python train.py --num_hidden_layers=14 --d_shared_expert=64 --moe_layers=[2, 3, 4, 5, 6, 7, 8, 9, 10, 11, 12, 13] --router_bias=true --vocab_size=16384 --norm_eps=1e-05 --positions="rope" --tie_word_embeddings=false --init="uniform" --train_tokens=482300000
Below are experts of layer 9 (counted from 0) of a mixture-of-experts language model. Rows are named router (the router's row for the expert), gate (a neuron's input weights, with its number), up (a neuron's input weights, with its number), down (a neuron's output weights, with its number) and show model dimensions 0-223. Each number is 128 + 32 x the weight over its row's rms, rounded and kept within 0 to 255. Numbers have three digits each.
After each expert's rows: "comes after" lists some tokens at least twice as common just before its tokens as in all text; "raises" lists some tokens whose logits its average output raises strongly, later layers aside. This comes from a sample of Wikipedia text that the model never trained on. Tokens count by the router's weight.

# expert 79
router:189081147183155151112143126197114138108095161139099155092115134108134157115152120111106117108134104141129167094087137124157125178105109134135170104179137131177142179166089099100159138122071104051116126183144097123125152071121133105128137118152174128114160160131106097166136096099165091144123130172122122117133127153133079126171083143111158054138149122145134130089135112157149172123132163141096087119093182130149195092155072095039137100134067118137131128103148174094156106111074108158110113169111099174150157132120059203075197149159143127156135151146163060137075170135124164123071115142117148096109184060137107176088124081111135062122115134170211116124161083176150088089117
gate0:123127151139155134102136121110065126078111157153113115126134128218126136096098107118116165134178178131109147126086132133158111158105146135114152127107157085174104126160104154097140119158179149104121115141141107178087083165172082178137162084106184108076139147150101161166174077124134118153097106125094115079099146163167092130123175153128134118122114131117063144185098133122113122178140151087086105156068107135162184106176151198101104148080150194187139106101148154110134127111120110100055126180144105100180164161152150168146122167175164186153131183188161203136074129135068149166144158100051078157186132099140127128142173129170154084110141100182129127128101114082085147100169
up0:128155170091151097103108139119128147149176088095158148101132145079132118106095190142085116127170104138090078111099154147149107136127118105086143110129117127140136104107148035191176135057087140132130116152104168049141172100128161167110133138142097127148110164204129092171157124140215152141110153164150119136098129081104082116156079124079087092142195140155090092171131162112168130139142085123139104137112146067138091140084142189189126115161152112120087132123064137130112163154143095148204149120158122190179106080128119154170158122083104086148122110100167098120177136098124130192089163114190166142095114123188092130112134161098064164165149086137168079103101087161143153140147
down0:149107153132148134125089170214129178105098145093098190160102110133143095083140194096112075146140117162151125101136116130145148178060167150126159164112099156160063117141077161122136115121058133116168130068127106159101094154173108097151106127166106131072182120158131128107097123191148092132148069151088124123128169138153130137156100134134135146083091129111127119130089143076141164164112084111113076119109144141121150122179137113093132136181118136161121143156211129134157088140066148135089142113072099047121179137098043186076117143122110162113135170124123132162103159070146139182040116114151112122113145085162141087101170137133079185161139143165106142148116209143121110154179
comes after: "-", "2", " •", "″W", ")", "0"
raises: " to", "-", "p", " and"

# expert 114
router:140142151124169165151092127136104170158136139086130181186114139161127109122062198054092121190110109113122140134103145160123146109169183118159086123121134122147090135141116141141184136113184098087160074156083132150154127106141114100095175063118091117160176151183174145123183070111145150107172137165139124082140079127147117080146121117079125109111152119131162136159185072123099107106166173175095123185074074191099156136144088080109162170123110167138114092138155176161141161112105096165073092167128168160127101084149181108118115095140167099084138158141134156162188163142110156064103165092128106136140150143146158132125173079131147107076105100154145052094145076122105185097105
gate0:132120120105107133149090125126112166153110188107081096130072138144135075145176097139128080120166106162130142096128144072110116133159134165159130080131111115051110191111122174096158102120178125091056089162169122128128100165105095173165131084129138114107148097102174151119141066188086152103160149171077190134115123171108097151185168147075096131117156104150139168120140117135127107153106153160130153168071088135146123093136123123091130161137114156186162132193139091087143122116153082125142157123127113075122098080093175165129132126106056121073096118183097029135171160089111142137107112132150178121068173156042126090141152165084072117141137091154171177094148133141150085142105
up0:139131185148141130122168155135146093070146149113184111091140133116158170058098103084090117109166103162046172101173161099166125120103102104180115136138130118138145126147120121129147106139122114073149164150110127169056081175111160104174133139135136084139112120127120150155177130190107110192142103086178115151157129102168071085070089177133173110091143142136086092144120162126124127143136185080135043087149152124133074129084135101145111137173131144096152126094144147155094133113104173149131081095146113098128144176189135114106123147120174125147161081047072164129178080094161091179141144107135138109154110088164068053130133132110132103172066107087110140165076131095185128179138
down0:088093118088107174142213074109114127155130150050080160139136124188138114116119125098118157183093120135104175077156112147130171130116136117127081166159113143120111148101177135170132100118159096118109139204113078073138125074138095129201093105198123139132093117090135128114102120158113087170124184154072184105119082106095123136143102086181164113144138139164111129122121116119149103080154151190184176133098048163180098119098129118076146148171126114150065120171157188106099099145081143162151103171144113126127148122176140113169107128122069096098158208164121159097097160160141183148037107136135116131155110143121141109123128160134135103130122105129144120090137220118148117098090
comes after: "\n", "|", "-", " |\n", "==", " Candidate"
raises: " sn", "ast", "oma", "onna"

# expert 36
router:071154129094143111150101135064103147105119072117101139098121149171113148084056191095158097153108093150099143134135149134123178131168111113165111115134192058162150126108112084137123139139111143130160137136089098105096168123140145121102176061115121132112120093117138079117103133161184131112158169107130112114145081194173137111146155128153108090138148135159082181085175154096151129096119153138075125159150098107100138115101128107120115152163067076182094099131103158122092104087175161140116118203219169169089162194163135167117162123139100042065108138124167158101081080121140085167098153173121187137165165134170112129152106144086125166114122154139163068135051123131086161106151
gate0:156108115100184164137097080150155135168142134100128135118071206226123108134135124085143125104099127166107113108127140108104145149117144125138171079124122136144160136092142086162204148138075128126088145049125102168138127073126079050121166069164145076165115125096170114131150078103160105142133117058157133199182130155179065081145123132130096109096117110136136107086120103142093089103160137100120141112092156173125124107124143112061079182098113099180143111159193189134096104107164077111143146158163141118146145147168181157149178107153141076081081102118157098154127126113085120146115106105113145108198142103110107115171091102127140070176091178124182139154103111154084125145153
up0:128156090107095107145070175093118130131115125142176172160137132123192137102150105134066089161146106168120127123163147122098148148161123104117128111110089084129097093152120120094111070168112151156198112099119149106104136188158142074117092144174094121037145133166176175087121151157117159094119075138120186150128164102072122130105073129187114145109141144115196128140126212120091136095128140115149111104096120145134120090135187048146063167166151095102150151159123176097151151111114166116169116121155033121166193082115096126102103163105150129119102127111140128085176154090053078110118140156152118126081110137060082173116133157153121181196143175152123121133122123093144174135120
down0:113169175162068141125111090153126221114162116181114140091156096083136152128164098147120159107146110091170141151099159154114113095070108109108139162127133080134154156161170159111123150165134071124086145168115134158112103150175118178172123101143116133118118130177111124068051083162114174138151138066173103172175172081157116155151145128087120072096179150164091101152147178112059117082114127139116149122178165074099156137193135114155088149114213087118094176105130095096138130078129201127096084107145166113127181119125116074164097087188147057116098098128156173056125149096113155095133145113192139145104146125127107144146131083120142136109119145147118095110121117074114126137162
comes after: " was", " is", " were", " been", " be", " and"
raises: " by", " in", " to", " and", " the", " at"

# expert 66
router:146115136161136132108173125122129144070115122155085145102115127136201126080075154155125128108138147138145147184103171145121144115161167094127139080180138116166214086119152153126113065133164151100125147137083142111167135081122125130142111148088166160159147101196100140123097160167132092130151140151068108087153133184097159176088127168144167102105143174151151129114136130139117137154085100138093130181152113082121154072158142147120101068164136191078114122167153182156165146179106158131113123157120100109095166135129189141133054120132135081192182174130067079104060129106124188111099165109130098085187109180170154096168186122110125085098166171106111104125164162152167091098197
gate0:105138146122142108205150111122081061128118065120103115109126108216149152125138104161141106116193131103168125098164170083162130118195134110070116109123138097082127102115105148143058089129138159133090108152094155076116126091158146130134135162134117110178147176141131153125175121113085129160120148094124146142126097059155152119163149078136140124087130115112142144054101123110159087179191107114134194130072082062092102098121127099107101095108114144115133127181124194169178079161157078083116078119169069112111148172151144125161117192064119113136163128106119189093116090139124097155152136157131139154154129152177161154179201157165109133059107111086088152155095133106102162086117
up0:129063137125132168078147145168167114133099163147108168182092097122120171107180136115174176150146135060112130109059135130156045125124126147132140165122142091146117109124156109131139108095087094185140102168145131163188071157107120056141154120197178118158091123085157143128101132145148139126098209100122113128118186114097131164105123133127123111169141135133171145137175097094149126147146117159133116172146111163120154101205124141109158158138169135122173160108102115064050122111122176086122085120106121091180115142133129112190146115153047115135096164130134083150132151091082123019107130143162192125073108139115126096135188139081100135216111109113140125128158094160087119090101
down0:118149038097178132113142113194095159171112122100140214118151130115133125141046077133113116121133122081092151078127091112149137112117163196149163118081082133140074163167096108142151184178080127137165159130114098092116116129159102131152138128139139099066115142100075122124154104127095117134155153116105051109083133131123117137073161121113151148183102184014160140146096137051118091189141150150109103132159154109145119131092133115133128117111127151076119104141155084155103118084077098152118105048140169085082143087121147113151133120136088155127105146061144168125120097082170161111059119112091146103171101139138136105078122119180106156177122135081101095086139133169152161137167
comes after: " ", ".", " (", " |\n", " $", " −"
raises: "\n", " of", " de"

# expert 19
router:098117180083114149156171113052117178187056161134158103138062174083182162158102131143146098084132095130133071143121150126097123061031129105066052157086125134121107117168085121137141097147084147141136084129160193142146138098080170047166131169117131156152161122111167115143149141141159122106127133112143145180117115125139118137071110156135157097140163071086122138118097104183144140146120119083146128111064173171080108189127144103104196127106150179128151123124092129105117184114088132142117173122102124100084154160167088121122150105137108138086088117102164142117193113151086120066119120098132062126159187135172119168094121159115127123162113106147137115115146074190106138130113
gate1:123107099095088125161099096135115148084087140093075053063089109144157125107081170153120058102137091112105145080158148076093169175124088168148062156129137149109145083124148130134153100116093118152132139179144152107162130128154105157176083134118082177112186128077086113078104145158113110166150150055170141166153111144105061122101154118171118114164154123122091183092065124124140139115157117183117128137089154116136129152153169052121145096053075106131111152118128101137120172116087133075149125080111116132168145091091186105160159108133112112181148094128103110132154190111151084154054113138145147135140158115127129121223174112130124098130144066137149161172166106153187137082145
up1:123041096127152091139144122101183181137093187135069108086128128143139105152110183116086116127124100083086117138189178128121148156148150196117153169066102160173143088131114125039168083090167115113109149135113144151127170171096130128176119133120138188121163120145123126072113114117113042101164128095150137134152143178101123075128092134135118097141110093140163190071086124108148104100114116149168104108070180134140139170139119119127176078075168116095090212109133146139082118112193110111132171140142133164146160130144132126127178115109094073145096076150134144115153160143086114182072133130081112149136136104162140144150193148147135092173163151185141106131095058181154111101114
down1:133152118074138075153113156071141124137098125165168065183096135180142154138104132162107141096141126106082085151098123115202155145082152086152152119152128098114122143175143166102100173115112130128125164144084200131216145100144140074119154177145145114167133066167122098119081121146118088116160146159103158086109109097157130177114108105105033094132146123111122161123049152123122131117122137103108100111138093118104142145110079094065122118153164144131157137112185096197111166122175120059103102123103141092138111090104030126098078138183135122130091133113135131135107099094116107170162173132119113117156160162113153114185057105130195105156136146170085191116068159106066127129097
comes after: " the", " of", " Sie", "'s", " British", "ian"
raises: " of", " in", " for", " (", ",", " with"

# expert 120
router:094122166111099133140103104095118106149115164189166146082116047084076112116087118154117168114189082109126073198155079118143108088114117110125142146154151111162177125145038123149139214180114091170110094113134195103079125105125084115093116193163093146111136184110096062136076094107113146115078124110142184125118126149154136164089110153142150132122178137143166121111084132155108130136100096109112190145099145069121116186065131133158154090130078088179136120125083085142098125142124196148095146071171147103137097123139112108126135123132108177070098084163106133109137160141151115114160153113164166085082135083109151181162145116110129120051115081150106136123143178133140095182107
gate0:140092179111096146104174171119123115108124147117114167120156107125139098119153101117144070109095127196116125108119214148140136106161111209095124098147135082159193101076141050149102175171108115179152133129143091142084119053135073150085197140117142110171142111166124120170115102130097095195096123125131092147122116186176131092087090110065070155189132146188155139140132060085096146114150143112155129149097116111074109138117071128112130142153142150157133158070162177182123146150086088120083141161134149176144129074115164118157147110121162143135125083136158132142074113165178109159147122120141118100143136100156138094165100176187195127103071094182113075147077137106127147116121
up0:126150166106148117139209138174098109122151159166140107179142128141123106160127158153184142141153163156092126128112150156147116098116122126111151176166126083162175125122136082129152123106092142136125126114074124185144082136127124136156180195125184105080124110167123144211060140105148097192088143098131119146135111176112093113090117099124129158114159149167134132101092106064078109131144157064078136135152029138139162166128119122131072103158085110118093185105135161141112140102117151180092189114159145133109138126137175129065220119096151164205176177123122132112086139127122094027094080164117173102073126112121094074189104151123154114133113092119134122079133124135152136085105
down0:060110188072137166100127116138210133119128150160132186134145073112122132065115132149109110113116134118088144109069177110160099108143171101084095118120113013139103114078163103149140161126172086069126126116126098102158162118136106118113091210107139094135114153203129119159172089061117156116103201127140154170149130110087145142133176123088139135139173112126152110141137112118154089098074125145143163125128148149136175130097112116107079141145130090123126104089070100139122061111134088107118143129141125156131079121164130149163116077127072155112119074153105088101139115054098038148133195121128120124095132150161081112160147136158096165090109078116083166151168102145188084086109
comes after: " S", " J", " F", " B", " the", " A"
raises: "al", "-", "ia", "s"

# expert 107
router:185071085174158120103144155153118183171146100130173166159164173189132099137092094114088153130123131196135118144120118153159154088124114098170065084097070117132142194098084138098179133187188110125058143113103077121136097173186133141115150107109124107145080175122121134113156116111133102192151094155157121148181145151134142140112127113116134183123100113073101119100132170133098152082115096157113165154126140109103129144189135156172088206090127099148141123109164147144121111113185179127127120124103166084089200114073127148148148126112128063087126113110150180135108108092158100144103140112129184166105148118136169097160088083179197149105112175114089116179133156059077178126145
gate0:109123131160150085163108103148123198104128146108187183151117151139156140122138129139186142090100146151127169070159102081155097126087143154062144157118117091092096155122124134173161079139166110165127104092109151156091140189111114128178151197157105152097121112126133139142161152163125194110161180177163146062145141093171110176065106130167152113135134102111092102209129134134152170074152169098134157083166195160158109165137093166135105158087144186108141125146127128181082096059168128109132163102082126147146160151088073115122085165163127137139119136106116135174149160129122161145175078152076119128120189108141059171087126195111176100108116094162145120118113060097100095128162
up0:126092087154133135109151225133127069139131111099082062078197096092084074103147106160080095136162118138133120098101117140165093120183118159158050117155122103074112116176118132130154192107087166123125168132146139130150137094134083098162142158046164095167155139071143103153087134117147082156077137064113131073116107172161131088178192101134091090160129148131130128130189150134152112163127110182128155129112068120108129114110164115129140090110146078147100163120136138070149125144126112109155144163220137152125147147170175143119179110117057120100092123139147097078138127160131181150102131126154159120147132067113134181168069120103166144154135115113206126120160185162142150148115
down0:105122139134111110123088189176128128150136166056165076086177158184075094126178134114136064170140059159089163130175120113103129119096124102116097146086096128103132141090130115084154132151115177200156194103116184144141180171113113100174141111164095127132150028099132142126172102159103127079077113145119106158115118126125142177124159109116118131136134169155189131090144120104102105129076075120142156150132132124150138138137154078067165115106103176093156127095175158194129132086111068168064165136087145160127146121130080155099095142192084144096116150154127090162142101117136140149064129142096188157130101123125098116215147169077106116140116091190126101146119140165086150102137
comes after: " |\n", "\n", ")\n", "\"", ")", ".\n"
raises: " \"", " ", " B", " E", " T", " N"

# expert 119
router:140176094142136123150105095136146088139091129089097113195176130179120102135118093113071158141162086107115089135065116174165147124160093178093141108147121160105125156125095082168141143147167172186099128115089153105132152173157112136156092102088054109157129158130159107153136118141127067185192050150149126105113127091150149131142174153175120152190089116154171140168132131185170097150179107138154126116115157128122122079100173080135126171189123050175133095120142108111090097151112121143074110147129162099075067137142127144154089139191149135084176145140111171110123150054174113160108101183106115132134103151061084084139102097149114160099116132087139116109112176121165074182079
gate0:154169177179163050082104112147173057105152089131159125120149141131116093142125084136129166124110130138087168145111090123106118113099129122124183156097147117135131126116156133143174120156143119176131133181079099181113151154110121140170035155133145144179092103151145106153136105155185064158111126141091121114160083130128100150105114142125166109116116114146106135122065159100152160142198110105116112141108149188138162151198166084096100083062153094159214183129127089172123113158130192127023159177143170147115107126089145125096110107081159123181154203070149143169123144131084115099179105153079138093164081146165138080127120175117130127167116089097122116117137109124156154103166
up0:126127131171187092121178150088132120111128130146138108148150171064074124142137128139147117147142139157086109120135133095170105126107173175147188106108103104150125152161091116108178124136134088146103134182071108145126130132040112113152108123104168158139082150184147133109055150187138122145077214149129127111109162125111057139159135070125143130049116107119091114113147070085161103182104166187108075148138092158156132099161117116138141173084192124101155141076180141079149153163156087109160054161144150169108140186141137142086136182140211090155104157096092133053159094099113117120127094132113168086105148112128082151129100144097118133129173146117167146064124120122119085141076
down0:094102132142162162151127086117124135140135116185145189171079120111114118121081200059125095106113115099168064070128161128110163148156118095113056101155168149161159139100152112130072130098109153127141195091168146129104101115134166119084187127116117119106123144043133145096129139094122172128090098072146144097126066023106094122128088185083103154159105108133124130121055127128108122127163169137147090108102170148135128192126100095146136189153161147112083150150108107116172108125134162105115036144122121132104120133112193174141098129099118073118170094111112078139190182138120113120150088142172152175148148114153119160140174123131116185112142111217153153149137139098168138162163
comes after: " ", "|", " Sh", " K", " Y", " Ch"
raises: "ants", "ant", "ent", "ots"

# expert 123
router:197136124134150149102105086079099059165141173096184112111155122164199115168105043197112105146080107108098105154124167140129141107170119113095097071111145092163075177153134100129122130177101176143125130151148166118149211130170142148114065117129120112170100151163131094095161105107107087165137073142110131103077157076160163123099145188155167078084135169094161121141090178163139132143167103109122130123106126128174058147099146130157107125136146081189118151104120104116138080082183099179113114134083123164136160141094100171115178117142182105101117149137149083088156118077081114148156146131150154166152110150112135146143070100117133096131122091086069201123139159170129179117148
gate0:143105162158182011127129109123104137180125119147139127164180121111123149113163088125188112114148108098096066113051110056116179125124138138101105115132170151187179129116164113120154120130154122154128107145132137149055157140135125140133104194116145176102140131131133077136165135083133148146168161137081134089109147136166124165195150179156126174104153149108195124084062066078123126131097126124141127101100093179094144127121123079102166122118157129121102135098157174131118093094125089174089173184127146186121120087171152140163081161092125090081157121157075154125116126149145155183186147108109062121111099143142127136052093191150140150093129191139118143118087166107137063108105
up0:118107068132116120152105156123130126117127104129117151166118139118141089143129133167108090143137105099183145126121129087103054126107137161088197177069150111068040097151170156148137160206205142109063122098086048142116134163150146142190084184148081147147136140181129104149125137131161145150137135171189155111135140146130103175069122163128092094121143156172101126120126175095218156174088123129111140203185129167163169108129127177103152172115103154103147189130121110071178119144130142097107125109130133095120126147125148146120088168165097152108112177180077163087107086118112163113122166160085084086147164142119060169130127148137128169125168128142109151164062118139141159151134
down0:155147116132103126147124113095114134099116101132155154147175151160126112088129134197175133093102097131126157091137113146214131063136142144155159183104081126107119129146126141149153157139195086118111106113134110077093097162005124155150076113068142159173165143131111157130147144057138074125133149148093116139082122101126111139161213089095177075100159123136151154108163065161169144168138120140077102105096177126099090130124128200133085109124096137126142094147084093125131061126134097125134094097106122160136187088174125106117153186162121148122133169063120109143143126197198122082079150162148139116147098199128159114149109170114096092128081144117140112069111123100155126080174
comes after: "|", " T", " H", "–", " t", "T"
raises: "s", " of", "l", "p"

# expert 113
router:208133112061126130080139158070069096164124120186142108147144120160065191173131103095117152142150166117149114123147156124168121105066089111085191128158137155156176154075150084068100195141128121125134183092133140120109118138149080113152099152078104104109118161107134036094090116113209170110124151100140120156134102143107153179115101083137112073145144130099079181100154121130143109140111122135147097096180093114077174165135147166122170141172133069132129112122120062089115148145195144158101129143084096141086153168152110136066182171121122111130080106121184121176111128152151164097089143140164152192137124096098082123075091111089137081109105131161173153134132162160126132126128
gate0:153099075121064160168091063083101132096156120113119144136132174118129160089114107140177093145144124145104154093172141162166117157142153101150170140130141093172129128109159097137119123158189153207082071132093113091128084158149155134121139095145114119122138133114090116132153108162111160123138193072120099123077080138142110139089067090109163152128191179111073078134103129100118113036130139077122127105142061074135150152069133164085095159166074095093112087130108091117157146137113191123103144133163106083101059076149107088129159128096150091095098092134135100170123133139160095162123140197171138121057119087083097213084123122170120120149097146112147105147123094165150150107071
up0:148074209077106156104139155131118150153088098105105114091089132089129101097104160138131076153081085096174071184124177106113180164101140110131150185142075186123099153144106196121108079158131144157146109144109140126152121104135158099137105109128161127138095145172144165166162159080135083087089146078147110100149073104097166083067145170118116105118099189073165108130086113123101109160076139174084114114142199102105192165165130083144186103108097128160141131131083132105145143149110064178069112117137080116125114119096036143114092157158154129127162117111081109135077093061145140185156114125092136130163104135182122120094152168133081094145118145152097094137181136146149119098105
down0:097133164105128154132110118082152149072166159126118146100121132095122131178101178172119173141151135106130169155115116146097081100093141106148092152099080106119111122125094128123122151112087109126162203115146138161087150127049111159100095094222167180130091099138151113181147144128141193074133088154114145147145124145186134153084095111095143107178167130158144172142088131090087141146108095075127149118073149158151177156081060143198090102134154141130122113123114140089100056161103092116140088128156121145124153145070125120192081112148156140100078068133131157159154166121112110166063140149094078101110147138111126118153109194112153084056133058127099088094083078097134117160058
comes after: " |", "–", " (", ";", "200", "Not"
raises: " |", "iment", " during", " for"

# expert 81
router:085113091118139107118089162097137108101106146127136151092135110069011146067096178099146132132139131154181146097133098191179088127124112095137117153174092182157107083102133133131081139151161108116150163099145110128175129145164109097081096211172154130113142144068114097092049195160170158102129136142145127125178129180179113100171123107115116094135137157110183154146154179133094152131147157118107143067101165156099156183132130082127104120139140124160089104084121107064099129094155167192114106118152100123145151117090104111101152177081106208094100175163164104110154140085104120104115103140094185184137111073114127139101124105101192142147082140140165161124178151137094091106146
gate0:119120078134152119138147148221101127146126121059188141083112134140149126119132111041151131068146103138092113110198124116082150129102103102171067122112107085141172168087127118108102098128146153130127124219154133101115066118140128083074096123114145069095124130089096108146107156133106188137072111154210083076147087085163122129108089134093157131154148090081126093150163103116115189067140180203133133109106161140128116133187143117142066136099140088136167191102140107116100098139121108168113168090147138096164128105099087126144228141115092148137138145109026093110129146133160113164101087118120138134097115166113130126165082114116150123146090126122153089127118143083147139112178
up0:119107055120165115153143129078195179103096188128118146133095124093180134145144080168098121139065130114106158146141095146129124094167200134161155111124120101089134063172102234169173146149096123093068127084127161117128089103147162150190131170165146083100123117120163094109166099154117101128158103082117141128172101130085075116098129094146092136107022126081114132133115209103151121185136148132132128152145118115100120105162104139180199112176151132119152059154099171125174111115155135134128134100116134165116127075101086141112103067080162099116082131099126097120109115112184136125138088156138120141100112127198141123116182075168129142141148127138131190137119100058118175110127
down0:142084170147157130159171152079144165094053138174087139120115121147175185114145145158152106186106129140139167139127077130130060156043143099144113156116122109100172100102148121156172196159090194125082106089146130118108106132164122177172063106095130129121171170145046092122155144138155151200121103096186147112077195145155116091161148192082075105167180122125169169057114122116140108149152126125178167104187121110192125113135155113192138130153132183075121103131133129174121131117117164116152114124099073138113165138090134120125125098136111125150152102092144158154073111162089105157179112192145118094110104159138138136129127148101175179159138157117176157138150084130115170117143
comes after: "200", "201", "199", "198", "197", "202"
raises: "–", "-", "s", " and", ":", " "

# expert 86
router:121102183153126119090136098082148150155109064120103117180175117107180113067122173147117113159133170145126183097149138140130140103064101196113166082165159088121120101166113189161096176128078132175133063123106132162115093148125147076119085171139175130188117117168174116167116127170124131124123103131102140120094094096176103155130155121175111159124145150159105167134080127192109141155141127116152097218113151150150127149112123156127161137151152203130181106128122063157084162144104122146100100112087143142083113153121145174153134155180184180152113107172181170098179076166113113134155123118150049151109127154155144148056083157119084118160143176096164163107170140114112091191108
gate0:091154198134152079156183126131170113138145095164120120130190122115121111080156084158120126151130126132130134080065102095079071169124166142140109070103184107151096079210137157162121142108135118173115119098132127102094132118074117182155125112181114145151082121190118132073124105133103083154074194161129131072107103094110124132183133111058111110117099125128118088091131125151165111119129114107139128174139120193102091168088096097159088108095118124173137116161142147157133092136132079177165101122139149076109154212096149041119143135088154163045169122156155143123163118109149182148113139173155117139141169176183182151101123108117087166139162159125205119091100166103117113141130
up0:163068074111165182100137120128148134108133113129168139101109096102128110094123150157148127092129104182083130109054092077098153067094136133093116161166132108121148106090065151111199093097116150158092132168108154106154130116185083115139148158128059130164164145070121119143145112093147130142141162113139167142166192131131156127145112106135117201099116117139149212177080120148126138172139077169157158095166122067102123106173139133142101160140070092113112088086142179144135176181147129157156089085129133123145152071135176138195112154145119112189176116093108112140078149099076103143083123125032123132083086082146096132091134136154121194168141064128123129131178112152151164174121
down0:115131123124194082134111123070144098127122070139163112082070188107106116125111126130135149114129122100166152196101138095114144093141079152099084167043136077160093109111123113119118066114153165104119043181075162105082206124107136075155102133125162090101149059132081130103126131129055107153162151092168161177145146160148098146129089146148105139147094127091079158130071087141134162150136102139137204123100046170141118128096114164142132160100142113117108123115205195161061136113100101138138111121071125127142125130112134173113090197148164118123131189125095142161130117155144128108142109115117066105117136138146114147108115068097128164121075145136131127043113167148150090140164
comes after: ",", " in", " of", " the", " United", " New"
raises: "ar", " -", "in", "\n", "\n\n", "ent"

# expert 17
router:166124146173187130166137091102195115140082114117127135161140100135117138101152111149119163147152112070093179167113067094127088150200126096141124134192158138159113100164177168155121099115074074133176102147103139096138091149176088135140076109144173135162188174147081146127123134077095113159169183119186103098125132133135185073080172151090126163186108139131127133118167079122124140124201187130114122154161072149108162112147098083086109182156137110122065201158161175118120102169046089102091118136158129099135135127114169081131118154130166074131183182113152131126103132104094145136137158118173153121145139093086163117111126090104102133127099146073105180106084106162160153131087
gate0:125088183137139089140078124145170132103187125123119137094155118131129092125105170155091109155161144064086154114092133082141132128126116153155161137107076095102126150091112145131102132147119173175116076137116081084111182129138165091094217168230111092130176097131121127155110148108175097101198116083113099134114153141160105111126146101064107118170125194090071073120103127177086127090140196116130117100150155100127140124143135143120109156091053120117128103087115103143118149132072132122081126055171109174119128085158116187143099108124140165112114123116095100127157118148149069082158158118113141111091149056090064106125153168101102146126063110121120076062164059134100081152148
up0:087149099161193091098136117164154134139107058075134121090184205095162210109163122121112131124112075127180193170140110123134122178181165149136065161126185163141135189119157063167082159146115112161126126076161152092197158117140143075147114171121160152128094088134120149134187159119130140111112098129138110159050091124108172150074121118132163129098149110133150118111083122128138101146150095181113099095129119177131092116087139097129117129161171116097112108167139152168117139090099101135168160187152119126172156170101131108110095091151092085183128111145109187185137114131126124157108109095139138151170137143083153189116152146174085145155103078133167150107134132129163053177197
down0:112122110123121139111163114182072123114163150162137130140118132189139077127112124156158147173112134187107193111139139144125101165195121154130137087153043100137117190099159117185173111108144117113123140121074143169086163152148091156187169116169096159214103039133096148101141127204162123090072086128155160106180130112199116110085137098107143161095130121108198112124120144108128140153190108155150121130172107033104152088070181155097101102124151173140150094193090145153130135090125162165148173095109172130106142152153166096145159126151161184103149121113101105138151111070190141126107109144122103117104117147154101074172115123092101118144058127086133108140111145142108142111135
comes after: ".", " |", "0", "1", "2", "6"
raises: "ost", "iv", "oin"

# expert 13
router:130094139115127143111119133178137088116151148133159170098181131120093104064086100081110140152174140138131072115054144148157143139145087153184166107123153123135188166139126115149089157071141128191099129104125102157098106116148161113171188140114098153130181219144065159159145141190161110123111129130150099147141124125146139058146110098107077192126158145142179138170080136150112147115187098077149126138104148092135158148069113099088092135136151140090118144090099061079116134179184133139116133107154151114068103135104138160148122102162119151095194069113124116195163092085126112097139140145171162105089178097102085134162127115109092101167071204091079185168140148114159112139165
gate0:111143109102133119113129096063086156121161105071172117077162122166101134127112114116114102130154178144167095134083096117095156087103117117101111184072139112155110156092059049130115182125158126077112181146183114123225125150086172098128156152138174147119162125146114131077118077146121093122181145208139060112187171186059134115108113142168144173128137134080142145168157116068148124140126132136110153104135146148106103163054155149178112153145130140129107172102147158113128090124110116119109117171159187188116112154127125110112127119170135159162149099152156089052148123160046099179144158118131137111122102153139177169133125126098164119122140163145169076182061095094122138096091
up0:172172119111169062121165138141140101197154093133126132105106099184087127167130094037076131195179146191148166137094148133114124130124125104076140086102086112110131171183072133121127122127112139187111115137178154139094093115143067082160119170136115139169128098147112105145212156116115151112102076161103116133136145131150122146185101129131128121071159138130105181126085141191136126110079132093147172127057112114132182114105128159144121139123132138149138102114180147137128144090114077136121184135118168109135161100150124135141199112148048142100129118176138097122089122133122046071107127113110151175102141178141128134027146172159098127138106137126156127177094114088191067126183
down0:128154137081067102117103140113151138076127079069072147202143079135136155145064152189099158102139124133113077137104158089118139141095118132117118077128077034153095200118162128146142093145171126080132126104159154127109167153118123081139117170164121157172146174123153159112140165165128171076083082107133117172131137144143058188126128115161103132083113125057118193087118105165109160148136099137109123136136153138111088175116113165156149102168130154095086132130075113179120178109174132139097111124102121100170150131097094151136158106154152136132153093084117049061142058071108040126108117147044138157171119130099103080121131125126114126151138072136134110127130092091138153173142
comes after: " \"", " (", "-", ":", "===", "\n\n"
raises: "ter", "to", "ton", "ard", "t", "k"